{
  "n_layer": 8,
  "d_model": 192,
  "n_experts": 16,
  "experts_per_token": 1,
  "d_expert": 416,
  "d_shared_expert": 0,
  "activation": "swiglu",
  "moe_layers": [0, 1, 2, 3, 4, 5, 6, 7],
  "router_score": "softmax",
  "normalize_top_k": false,
  "routed_scale": 6.06,
  "balance_loss": 0.0176,
  "balance_bias": false,
  "router_bias": true,
  "init_std_router": 0.0199,
  "lr_router": 0.000611,
  "vocab_size": 8192,
  "norm": "rmsnorm",
  "norm_eps": 1e-06,
  "tie_embeddings": false,
  "optimizer": "soap_variant",
  "lr": 0.0128,
  "grad_clip": 0.5,
  "batch_tokens": 131072,
  "seq_len": 512,
  "train_tokens": 539100000,
  "steps": 4114,
  "dataset": "wikipedia_en"
}
Below are experts of layer 3 (counted from 0) of a mixture-of-experts language model. Rows are named gate (a neuron's input weights, with its number), up (a neuron's input weights, with its number) and show model dimensions 0-191. Each number is 500 + 25 x the weight over its row's rms, rounded and kept within 0 to 999. Numbers have three digits each.
Before each expert's rows: "gets" lists some tokens that make up at least twice as much of what it gets as of all text; "comes after" lists some tokens at least twice as common just before its tokens as in all text. This comes from a sample of Wikipedia text that the model never trained on. Tokens count by the router's weight.

# expert 0
gets: " the", " a", " The", " his", "s", "The"
comes after: " of", "'", " the", ".", " and", " The"
gate0:532505473470517484488456526520483445487410485499481511514469452472490476491463499516485505500454508526521490511505489504520506486516573500486473471469518495488528504530481528488493491467524471523471486521540516461467419447510468480502528512498512453493534510528519482530538483480503482526467525478498541506509497496489503508526511503535505518501469482504517501496513501487518505490474483511515504483495553486473549550465550516539486497488479524460516517554461493466496490487500528536505490473536558510507493510478504477505509490485490496493481484527485499485511523528515514533
up0:544546487493525499508501457536518438509495511489467529503508456493487516467508474482487510465540544515513480499503498463510504524515501475491459449482530481473508513510491510492477455495496531464480532494486483502464482506478528479493520469475523505514517459499486487481508511521491525510474535493495507500475480573490495486469460546507534487467454510509534476515484488485486444515525488462542515509543501547490485527485537518521500464505461503520514495521501498453512558428480495494481490499540506516499485491467483471528513472480480458547477491530490518475494482528489494536
gate1:530508482513519511503485518468478515519508510433478483483527490506495512468490501490472504493508495476493515507521526503475466507485504502495491528549539449570473537514522447440479459518495517511503515491476506502513511547509541484520489495514500472475462451498522529495543463521518502500495457481530554517501497495490524508482436497488529478481501480496480508474488512474535507491472488508490472517474551505526451519525470539555509505474502508470526529506504477514549510523505481497487508511499487533481535493492470538452530516500482538554495553544521511506507497479525520481
up1:485514518525536464505494441532516496472495469543504488492478529479498520534519464496536487490426514504479506553539506504537554510475474529486484472473530532479517472521519516509466541545459462505498481477465494473514531482501464504510472489466508477495525494529481487544467497483476539498467521476486542486487478480467497502540547484507497532531511506456504489570476484499466494479510517510516501494499493498519545510500497457490468460549553541508485465496504509490469506510518525494488469510502507477465490482470499493525492540470484489500514496505460473492508474510523514487
gate2:496503459476502507482513498531489488517516477498513492488481526497496534474558471521486486474499478468502495474500459506522523469517515470556508494505540474498503465481523557500506497506536496489529588521485523497476506493504525483498532453495482509507486518488496461484510545453490486489454467473503512523522517483491480494488480490502464527498519490528511546486450479541510544466460547538506559496512508481505508521514506509512506536533519545524533509500480505508510556484497492524520483491487547502489506510504520507453475531447472475533428514475461504488484518479486507509
up2:515541473502492441521491491474509487481515480488492459465480483505490521495496475515490498481491459498525514498511448511512495494495538476542500488494509502484520500446546514468568521517576521535517522506506538466486511487532499473518515486494534518527510525531441487507491524465486482515447488503512533495463485516493482509510458444529507498509488478520492526461475429544529510493442544508471508512453514514527503512516508489471483505552502493536517506482519503507535519506490462520500466495500538520504467479500516484470516508493478495544477495529483514492541470478501505465
gate3:499520485480477488491489474550520483515478505523500493548464536520482518496497462535507478557530527482522502484512519498530494512485518518486501517499505476479488497513486528524499504493499502489525496487470483527470505523494530501543472438531515515509514470543531478506531534502512421517463470499494499489480527511515463446439492477525519518529511471506516496510488493504499492493405523515499502502477519490494476554532495527505472534502513497520510530540483439502540531484524477533465510527517495540464507490544494537482512511501499470529476466494550475466478473492499498515
up3:548468533521500481446499494439518518499513525500491554479477478485536475499461490464470544462428455515494441510496520495498520518491463488489510513484506528497549507530531526463498518490493521520502443508566462468529496503492489501487490525516498484513472473492505514517488509494489524516478478497509519520490476512491528509563501520480486454506502491515535468487482487480458503521494470485528520499469469481521501497518501467526554437487467512512507526516478503515477505499522524512494515516524510495472477521484506542549528502512485515491484537480512451501465532495536536495
gate4:494477446466488520457449509480484469477524503518505461530498477496498557492538526479490508499507478511465477503511502464535527496500516499527509479528493478520506508486513443528502490508512466539470489465459519486492528491528525545499529506476505481503470495495499497487512460493526523451509505439464489460466471516454518462495502474491525486508538486505484512496512533437550473485467529521533489483508490504488476498474531502463490477484517516471513505513525508482499493484492510498476452513476477499500517452526517514508513451515500538529460445516479531542487505536435489490
up4:473469486537506486506517509482497499490520529542522474513503450556523522510495526514531469527481478527493480512495530478495457496489447533496489486492491490520485492477506489481475516517458500515503489539450526543510484491465464507495520488507508526499487481468512511519486482491502491490464499479487501457522503498476487480497470507526487504476477484538506506462493504484486497489517502504536497470509530462551479431473466535497528509529537518532468510479505468522461517448518542491495492521481499466490582531500463533488487469532488540482457423491533499518534523482536489525
gate5:499537509500494498509519450506489537475477524504503496494504518490534483530446421516525530522472527485491447544523460532484474535451537458528472529484493498464511495507499501503502504489513471515515497500500478489508476516505495510470489506504469510495493485503519499493535545576497442503493531475496509475537489446472515497509467532494453507472480511511451506514513540514425503501521507539515460496551492516542546531497509522519502457501531490478515518501481521479501496503491502488530494523475486510495550476483524495511500507508483496488555546509479486504497510489536465487
up5:488534492510523494526521470537545454503507481507510525411521529459520440499474505507467519509448545504531486513507488525463493500508526476470510513498484491472487504496488507511515483494489512480465527509569453497515486486525471487515513501526490519505491500517474496507506496532520444552513449482491519520531496519494520470506484484526515529514480514499483475530539483483480493537504509509527497499527474503526496533499462499482507476443507474502495500533527506504523541458538478469512522522466490525507511497498555501590482479521474452524516463518475501493499478506481500516

# expert 10
gets: " 0", " 1", ")", " 2", " 3", " 4"
comes after: " |", "|", ";", "–", " (", ":"
gate1:502484502451499488504529537512505480512564530529523503455538496484456522509517512490500446560500502498528501501533502506514509486529513504545542499522484488490485530490556527487463504519516476531553458465517500488489485484502533525508508527462495502489473479556512482495513507530529495479519523519541473483477477456500488539485478507496531501499485531510469527483491478466504509501541486532516463523457505508470522461515512472468483522497498488536462491505504487496488510549496518519460506460509453491502480485475520490487463436523519547533477481540518481516492520540536516487
up1:495520482545522498508502465494499489464430506525456472540472498510522503480539515493471475503485440512474470511457526459484519473488466519494512474531561493487528506518506463496506481500471514493508545506451470567515508500517513513506533477507509523505502511502469510518516473539469413481543488472473534501510490498494488486518515500484507487499490496564502520498450487488515518478457500489504485526495493505513523521476474495497459489527500534450515490487528495478507519487468512520541483484511495501512491535449493459509551536467489492458505502472505513550493469510502499508
gate2:485514495445480501508499513533485531503549473510512450490471492543499494508509452495537497449471496490549525474525512486511479546509500533520489590503524497523481528471512486500538526498512517485511497446492495489489504486526484483495499480492451479471503499508510448480517502517524469508504493544506460517511511523503518549516499517497535513486516481495521509439473468495493486487505520487451510474522495502475499525448504523504504518523450483512505480533511528500548535516495539465496538515517453526502532497484513533505511483470517469514501488455541545483437502518481488485
up2:498506492467494519519548475521468518481492506517471464535477493511489510451499495461528534537508479484457489472482475510466449457518511498545448451494473553498525541510484504534465548455497454511492462479487466468456482508449464498520452502479485490521550507475502511497533493553525493513470512523526465478481493507493497530495486497480463515492521508488502514541500487553473511511516507489523524517504528529499502526490518450516504509486497459484531505500530505511544511484484500500478500499496492517542495496486471524522498474504494498527487479489474453515457492522442490535
gate3:488562485448502509491509459528505473513525568495486525529525531491517508514508525515501453461510514492495506503490505517491510460491515516493507507513536466492488531494511485514552545491490512481503471477432531519500514512523484488513516496523489530491498492506484507484526483537496512512486544506514559561500508506524481519530508512523477514488489480469518527506500475487497488492481500518552495484502518455482489553569548534478457467535547494467456493508504476467525529489539507473469468503483503545501519489492514511492465468464474517497469503512519534544495463471522473522
up3:489507490509514449528473541533513468476434490524473495520473463506492531522495471517493493509518488531494515476514519504467473491505523512514487498529489514488508523484522492509493491492498444466516498525490532508470522475516525464506462504474492510507452463504491488517488492507572506476486529535492459457512520545484465455481483513510486512542486499533489496491524469511476500484539519505426482497473522477484565518548468515505516472517511482569494524504521501504475468495496497504519533531535501514459503525469501492460476450490473470514474534528473500534481509471531523518
gate4:520480499490442523542482482471504526493479531478522508475502484524547502530516524486511506508439446477505521529464496484488517493483501523520510519478500490495488465536488532445533518522486540533470501535507505505493486523515495522517460496502472534491482503524488520461506536427525509492512521513498497478455553484471504525510460502488519468502500469536493487518489529484522517486508523464472539513510550462509520515474510534535496489468514529499464520473500471491522488486488473531538511500494504514418538496460549484488497492478452509472477498475544481516478477490516500526
up4:518504513497499524503480460499513500523485518487508517482500528531541473520520551521441484486489459475473497532502469487468513460513523529477514513521511546508485463503469521468440553482457538517517515537494519500525529517530507489519502497487482528488484533504489516513523526480522519492478512525556478483474507496497554463483499467506461523532509497504453465471468489514525501501463479492517521489520512465505520511480534513524498538520466524497496526522486460485481475486526562505530498515506458490449544489467524480493515487437499524467484498502505492510428467483486509495
gate5:487500460537565489502500526492517508498470530461484470504492489525552496553523527535484495505480485532524439515510503481548539484530464510541507482490500538506464501485492528446452471484485508499511509523478528488482481492502543492495493469484479516489516482489503476534460484513487457522503498477494509527490459447505473510487499517539488506498524440505487543519466498539475517550487521514498478488515485480483518479508473501515483501506516518502519495509522463565499487539489466467464483484501498464448532504480553488524507521519479537480437501480489477490522531479508512507
up5:497505501529552506496481510500474506511499476518530515518498532492495486526514492518490477489508545503491538501454538477522536489464539491508492554518563499502498505480501578514480510447479498463523551515533480491464481491489479512518473500533500485522529499518474522485538478490481513534501457501511550487472433544497452485520503456498494490521488478530495484531480537513524541530470501473481496504484510489526477483529461514492490511510452504521476491520502483507516495492524509512525518452540517529455524524464512534511457516528443541493477512500478495524471527524489500507
gate6:526494492493531423516525487496506504536502514498471509514502530504548477475476530500526425516508525543500489503458500484492528520516511516543487491518486512460496555484513489462448453476512500534510517504512487467501494496513462551507500449516476469492490497536486477516463537506476518474507501504497514480468518498501481477512537528464498524446505468461485514513519501507559540472480560500510493519530508476501524485525506525506503513486530497502514527534495481524470508504531554503496500495482497498475510512480497485504474561455471518468452474516486484513499525472541471472
up6:479493534511441519489494502450521479477507491477508468515446482514515532497545472493507521495524504489511478478520525531501477502500438488492518492562490510525490434511497502516519545492536491441496474517520512479508453477492522533530501495504519529482509497480475545527493492535499503481497541458498496491514547512517562475463504497473495501526500507520540486567512547497484515534486459480544503480503495492474506470468518435496523500449492509546486480470505510498500494508457511514503473502499501489555485478530479519509506485503526496496494492530541498491471502453518515530

# expert 5
gets: "=", "-", "|", " -", "5", "1"
comes after: "=", "\n\n", "\n", ".", "–", "\n "
gate1:542466513472497468467493489493509485519495524467482518511490487551489466465502496502473477499487561496479512501499501532505503560503458522515527475534477516474516500474487490483490538490521525495476467483514472442505507544522515480498510528460507538550503508482526470490491494464532480525514523487495448528500512473528471528472501534524497520455518483558509481520539492550478457533507509490494472554497515472470476461541502463464474533490462519521499515504464449500491502489486485471478510487485516477507532525520495433499563521514488518489513516482484520491506503524496491501
up1:509464541498560480501503496512497508537494494461472502484497434526484462485518527544483499529529506514471514502488474491453517519527461541513551508523489507501508480480486536527479493480507495523532480513528503443509532551485492496486470531478497499512492506468486487518469494516519498495481493474489471492503509484474478471474530541486507529481515502564527511490502480525509481484459469465461457518505480465415514474516469524477497533555495522487497488522449458466477492550523507526495500509461487485479489500544480521512529503514510514450527495496502504499513510509473537487
gate2:501493538503490548495462467493464480483518471504535478466503508482497487511485513493502462482510507470471484450472531505536435492510528518501525505534483475510517542487514494522487512512496507539506524492527517488508495522498524529484510529531467460522520497485525515510469525523467497504499480494442515486496515482470538491495493430482547510475479514521542497538499546516521501538479469497485476489526545498554494476507486495510519491486559498442526484506477493480482505502514510491503515504452462517506533520556458503521562504501495586483501484502495512495499513493521540478
up2:499441487527493490490516463475552536464516468483503515499491515477539530481510507505484499497548535488518481548502495515489486533503469501481516468499482485487512473520485472489531474510478473491505491502534493492464486456515516470491531480472529520465504545513494482505543525539511486515500481517520529467513428489489493539480483530522477504494511502476468501495461460493501476472497541469503495534526540535488508531488522514481459517520469506543545536524503488517504560495456479425525491499481565488487484470479511487504478540497457492513502510480488540490478516509496459488
gate3:513477552554574482549484527450491492492520496513505501515484499489509486530508505476559473468474479500495527517532541496481515530530497516548498445534530513452516461517567477506452523536578541508500516482484447494527578509486495483459549490491510503487507530502492494497498515514524526506509453472507507514495484497492489524497484508499503519479466496539520459522467503482479513503511514494482498503517479460534513478492518464502531523470506514497513504495450523499512503534499466491494499460489519512489523458532507502498507466481468490477505491485478488506496496513489480510
up3:531486559533573532500492490445500496496536522510539499514506490462508471534471498530526482472503472480510513521512520489488529489490496495570525440544501513501494482477492425494454504533531519507484507459481451469513545505457479452465552488466533515467509521485470482528500492506520492542487465504492520475498474505472502491475490495483520495523487526489527452501479523499518512528511510505507501494533473492541488491495462461518505540465490514511509504504497518503489505533507481495508533455458542530500480469496485519465498522462479476465505481502514486513510507518474505516
gate4:485453476512496461444460501531518497522526541512532509502497499518561511471486504498462474452519475481530485510490499496531503502546523460505491503487504478562504495515476491505545538507452524482518489507532510527477455517468492510493523547501510498477463531463515486522514505512505457505545490489489514486492463504460514457529462496484487471490508508474474510522535537483502512497495517503506484491476498508522501517518474462492496481482509501559494498503523468538463506513483513449492529480532521530461516455480548500505483508481471496528484518548542470483557539490527511534
up4:507479497526499507512508511524522490514492455472452511480503436502480507523503525532521500477486506535491530491532496521491499517496505514509498500534480530485505500542507462482504466502506494502502535528514414524486501494525449497534492528459467498553478485536509493486534508502479474471490456486468493488468473466487531531502442478477547500500455522501528489518515469518473493489469483509533529509523475457505528501492508548485506504526502505483465497516507479520549470523521506492556449500483546539498528489482470483492470510456503465440491501525514519517539489526466519518
gate5:540507468481472491526526502472457481437509523507505555513503496531490542502487477509504483500506498560537493483480529483480530547494505487539456514485518509541501507470443479481511537491506464520518521512484518426534464535485494496509490478500545501508550494487512470463532560551477482505477475497490490491507489491501488521469519513539493492485487456482509501507463522510500529534521515519498515463476518480505505521499529485536510479529509519466483510525481515502514498488446496454510496479513516522504501468504503495531474476485556494543507506506433511529523509550500522510
up5:497481538523508504452482483532547515505529519481529462487473511531499464489521552498480520508533475441482500495498513495516475456512501530474491488506474479475498511506567530518475470514483534480508462478535433529462501520555451464510475507501462525487503497518508492485511500475494516483540531517541512465481507510495502475499462492485544472495507522514491493507548493505513495481511469472522513530525487533501488510501455509467517559477440467516501503494468514512477488527531529465476525523504459499497489511495522550517504524509464519501505550481519480506502513453528520509
gate6:493493529538492447500498479456479484534507507519491515504493532521473532473471493503474501452474507465525527514511476540504512486535481536484495519493519524488492522528523558510499487504546498527501501514569511541499492480453494503507528500491512515501507480527494477497473522503515527503472518526493520486509474552564475525511496503451505457534540502504478489502457485503503466580508476502527514470519483537502516494534532473510532487517448488513500470501445495560526490543473517521501496510513511479533457524487486505490523491495487456463523472526473471513529523511525519484
up6:509484453472495559518512474535495557522480425477494525480532457530518488540552527498526482514491527481512505525514529464483484541476434510559495463482508466505512522460501497529509511491469521488532507519460444500458477506491498498474495491516485479494533527444528496528503525476503468498513482514471526500504519527489493472520514463477469488484502479476505500464535523460499511456489472516462520528523486466506468461529502503466491487456496514474522482471519525455471521496534504475536504500524527509498532496530490506513508486476513505526470472492493524477516510502519505494

# expert 12
gets: "\n", "\n\n", ".", "=", " =", "\n "
comes after: ".", " |", "=", ")", "|", " ="
gate0:530521505535456471502474512460461518479539546519518515524478517472458505463484491531513505518488491527480471530553499495532456501499480517495517510494465526544512514502500444519523558502450480497526496523528525510551500507491502469461464544503522496478519504548529490532538506473494511466489509460483508491520503541499522530512528447521467506504514491497473520512512509526509481512532532488504481530519505482504495587463469530516530487496480488504457476534472465526509502517514505499510498521487488509492460486486506539521474491540504489513475483510486487482461485518460453489
up0:444483508478537483520544516545478512516523524510483490504522506508501486465549475467502487465529495504522521493504475545496486436484509559558494479529492524507466496503496493484494501517520535505482535500459549551491471513489496480500540491519507480509504508491512528513482477462497545533562480507490527488530505513497533501484468492532516540482494454449501502500507521509492482486523470487520511509538466494472505460510492484485469458493507490493465542468504498562492498481479487504500473510465483520522518497502490515450487513471514481426472528507504535528505489480464541525
gate1:492533469471501518465482482453503481462483519472507517501511503532558471470484526537450503501496528520461499480470488489494519532541474501478463504532482536509540535475523475545473493463497507518510490474465512474499483517497492514548483484520493478448459466466522454453489477488535542498538519522462466495444451500507482476492470518487545501505500526518523499535459487502524514506520477520521497486484502481488533506490467499515468526514456538492463494536486517501514522492477467503483493496465466459534491478516499484506533490514536505505483516517476507515552544485495471509
up1:466492522531505459514496509556507488550464509523500479489515488477466468512521502519520468496460490512495482550528502485521433498494501504555496508504495503511472539528516484505516467504516514475461488520533512528525500479512501499493496513516480490548541496530477486539518498522463474510513460504468492510534519495485559528506543493499472494502523468505479514461533527496496527522447523477458523524524512485498469528495465411532506497518471455483481499491512496492493473538547563499499506501462538517474491506496493476524485512497492498472531506509519496485469464487491548535
gate2:521518486503478500497481473504501494486473499507485491512489520517540488498518506501508477561509511509482476505540515550501477506536463471460501505458509489487533474472528473519496455507498535493523470552488501525501488526512499512497438489466505482538497513507487488501515489509446539493464526512545517517499468509544486493510486493494467454507496477452473530517555489503470512507519524503498538524535543510476477514535486537506487472511447498465488502512484476472534481497441520480524530533489509470470492461522467491535516552478470481509503534446486479499494535452476516551
up2:526503504491485512514502503504503488472492473515503485518510517524546462488543522504512482524543544493486469522510525528482464516459421490507521513439535498488528488494501481484503479493458516487529458537472521518496489521541515492506460535478506493535466494514496502551507509514455530519469508522527559483502488508532480503495467505513534463517472488451485503477511478497480479456469534506507514536526542517464502497532481500511484463463447516479469506467519499490545452507465504500513503514500483476486478465506471494508527525506474469499501555473450485497500509509470511553
gate3:530494519485560502509500484513514501538507506542522465506488483458506512490472535472473534524484551498491500504518511505485516520476481509496496492528512513491484555462523498494500527457477499522484459459502598508516510464475476469507466457482514455523497490486501488484442514456489518512491485489542502515484498516503528436504481500550500523531490499504449457529533488483521472536510534490488512508540501485474484529468490523513473486486487528510498481520477480493528511505532500530517549497509506524547482478485509536542518491495448470531479492462493527498535520501483527486
up3:482517491507480518475470499499498495473504491483488535503462495537497457514501488528502469463518416512487485488474530481525488513511510482517489512493473510554530455531470493509512486521513498501518534526511418462482477509528516524503532526488495566461495502509503531530538488549510493467508510512465469490515468482492474550480509520424497474477504498517545538487463535543494517469456453485527490493513504516529522482500519472514496536520492463504515507480531541483478508500508503494475477510485514511432503526555475475492495508488519499484486505538482505506482486502492523490
gate4:515447443538505475531507472486508533531522498508487500471504493498494544453449518484504581507472533532458497492467529463554476499535518473488480509481483493507475482506487531507513493510481480502505463494491506499517521488497536494426526514507513449483550519510531514532521503510494465473506480535527502496489494517466472494499464488516499478500481502488514489523502492500532510511532518493519511544490497455514504520483531475496491529479511459473522510563523498485507520509503466499513515529531550493489550496529489509490480531509500506512535544513491481477484554547480443518
up4:448508554543496512486525499511552504502453505531445503484524495494464524493489491540488460505521492515479518485494515491461517479489481481508494518497539495530509526508511516528502506464488513486500499470485466527493469459457471464530485524463480507515480508477480532482496453472526494524515517505483486495477479491508521527511541476506462494506558519499499501541499508503503501447534466507483475449464543535508449482489470504509518524511472482459485522500506476533517474524487523512507494538467534500475533496492532453510551538497515490517560513474459461450479482493486492503
gate5:511485502537481480486482481512538507526532508469502464525460500455506485504512498481478505509532475449493505546495507486557534471494493476488512496500501513506519516516471499438504477488506474490456508416498525504509521534508479493506524496493487467460528483471522542480471512513459548500487519488534499535496474489513451442502487481508522477428455486524473509481472522494512471510490504499459483536496515465491494515484487528544518504514547523533504519443521520497499532523550510502490511521528532484525486504487543480476532567498498502474496496487526504509488537510488519501
up5:510453500470475519466486511515489451458491483480528477489478532542446496464480513469483449464456507517484490488499506477488484531460518481508501533516497491500494529512521491479471520540512489503526468506516482445534490485529498523486490474510498516486476506536511463478532475518519485522472493489490543545474513508483530528467476504493452546545497528463522512557489498495494526519510454500488493516524511496514447490439511508469540473466501512500505490474493480489467497489483533511465517476487492486491510435495457491525451475488477514497512546540501487496494459469519483534

# expert 9
gets: "-", "  ", "ly", " not", ":", " well"
comes after: "-", "|", " as", " un", " St", " Ad"
gate4:505476540459578501468460478499502535521528503541488501537530504534515493461462499534487450476455507518479508526484490512495526465524447485550506529488459550506502491488484508493489450496546500499509482450475479500523548505502484558496471479524510461527552512502519481505519497510489480522528511498497511519552523459501521552524503499585494522515470502492454523499535498526456502468525521516503535501498460522463485480479496509535483494500489497502493466480499472518527535495508494491511453504500475467504506513503509516533478484498478493493516519507498504484506496489524507487
up4:519480509492495530517475494554495503500511438484471525491468494484508502493502552559506491467484518534467531490500509504512525491510458520476540480488521533496491518494500494508484553481513517460464495471488515494474511489484473468481470492484450492524487502468494483526493499472464524538514462464481489543538488493470522514527499499532508544520497518508487546516502467526486497490500481510456468503477447561527502481471485492520506483489503478474483469509513485516500509481554521480477458479548473500531439525526530499491531505480490504564457485532495543488479519515518521457
gate5:531474555495489528531468475525500488495496502497503530499532507507463462513511522521508484511505454464508531469494500483479498515524510498495493524492464455502518458506461491527497474498529487467500506485462508514518443469469461532497517484500482510511495482513480523484520488465546476504504512520523522513483560501457505531476418502494486527501506502485477488468476482510515558484527470471487465527517462523509490544504503489470473558439526546450479494492467486511523504521491516544504479515511473494484488498554522470472514532504476516508495488492504485549481451519494465483
up5:477543520502510509496514557517489488534513486518492461470489538527489499469538538450504546494483509497515573481533468485510516516438486505472489501513528494502515528493539500503515498507463499488467467530490492478487488503503507521492506490478509477528447499508489481506451529507502514512526504513512526458520451502486505469538501518508476512464479498532509463521493523510488506477502497490522531544554478483485456522520516448495482487548469447539486544539518513479492478439517500485509498444469505497510511458511498519498468444514485480510472484500508482486484517468499555502
gate6:501521491503516493490454508505505498529504470539485523519485523507495468471502519477485458459508498530476533509497509477499481479468463553535508492458487466501486487525478468494529527488487477532505511526486501486500525525519438502532497476542486495494519471508496492446489512513443441498484540491498455558487512499520475520516506488522461545487533501515504424472516470529502496459500498490501506515545509512446493559473493487516490469488508482520482547495472476482500473479514493506515483520516537533474507515488488473446527536468487543517474505460516496500553498528502513516
up6:466512476475474494508490474475497538484486543496551483459548454512506493498510436508519574492470543490465484484519471484464531480517526530469475519485517496492497540490495502526483472517529507489470498504489533522493432511495544478541471537514517531490522518496503508456493496482528511476501501524493467462496496499489475476473473525540463533497519477468483550496502519452467478484517505511518502473516539523525559466526508473492508496518487530474518501535507488479522508501515486470474511473465454468514490448477550504522485476512484482530514474509493499473497480489489486499
gate7:491522460468507485551518513496515513521544506490512494499526516467502506516512534479527444473500540529520499529504495472481487462474515514514503524496515531553461540527514487498509539522493510548546490523490527487529511474493510488512482535524524535518481457510540505467527512509479487552483501493509485486520507499480537499514534505497459520504427511523537501463498506482483511509504530492504504522487529497503524507531467506520506507472527530501501493508487485474494502511489537490480560511436564485487543455501498492506457515551475561477522493474468507445473476490471520497
up7:502525538536469527484474474503500481485492496492471549521518519484499466483454501475500502522482491454531494527525458557472507546531516466530507497492504478480487494469498477511454530446514493480453549491537482532532450483481475530468457493489485511500507550461469504502490468523517493503524449527522455445489451483506519469586491494509511499490531473530497502500497494495508480536504492474485509469489501512522471513496547504506486503550488485496520514505511521498502464481470496505458504514541497516524475512464470511455480497469501475491489495522505481528496532498508481519
gate8:524472532533478512500502534534485500479555511503505486480488521514502501509550510460533456504553518464480483492498468548499466534512481551502469504532522507488521475483494493509510469484488452481468494478519474474518564507492511518495530504498515489515452502487499483490487542467480517470498491470557504476482490482522512490479465515487503474471477504509513499487496475488538502569530508485504516469460525463539519510485477498517427468463495525468487525501524515493492509503513501475511456451473524515553493506518499522495496524533495501484456533519448490497501477495456537478
up8:512508504494515459515480513524491503488559537489513506504504482522506504486535530470509469525483535468498508538512515470525490520469459495490492510497521531466478473469500513517500487476447503483489443471484470458491528476523522534509477527454483451495500493490476456482544475490524521500485493478522554483492544472472484518491480483507487484491486500541519515495506511521491479533487506478515499456466533494513477517492499494558462474482519496461480512525528533500549488535504478495541458466487500511543492479543453509515497504515506473464437525500475503484523477461461523555
gate9:528453503499528488508482521483530535475502503517520525550467524523522476494518527509491478507529500528495533515472480519438466486514499537520527467524477504522492514436499525470473535494501499479471498486485489498514519551479494501470531546515505529502516487476461527505485533457503500449516535484497447498494478527511500523492547511499491466485468517555546472490498489507526513509465477499498507523491562500480500502518517534473516463519494479503475496470463481471551512522513525508528492558491504497503493488510513522492503481482504495461486545522526517473465473517571549519
up9:479488505430490512543468492478523527502541503501525508543523512487511482536507516498471481487505493470489506510473524551491512460489519496480502514519470506487488486476543549496512460489536525504494496497494494561522529524486495490444478482467521462441478484486469498502554472479525507472532497481518512504498515526536563518477472491470500518529496515501484501430475493435473482516507516466510524495532502492523489525500536498501490541547509504506500535517525482497511447488477514498514492490515454504494525508491513501510487534526473537508502533465519524450503486501510531560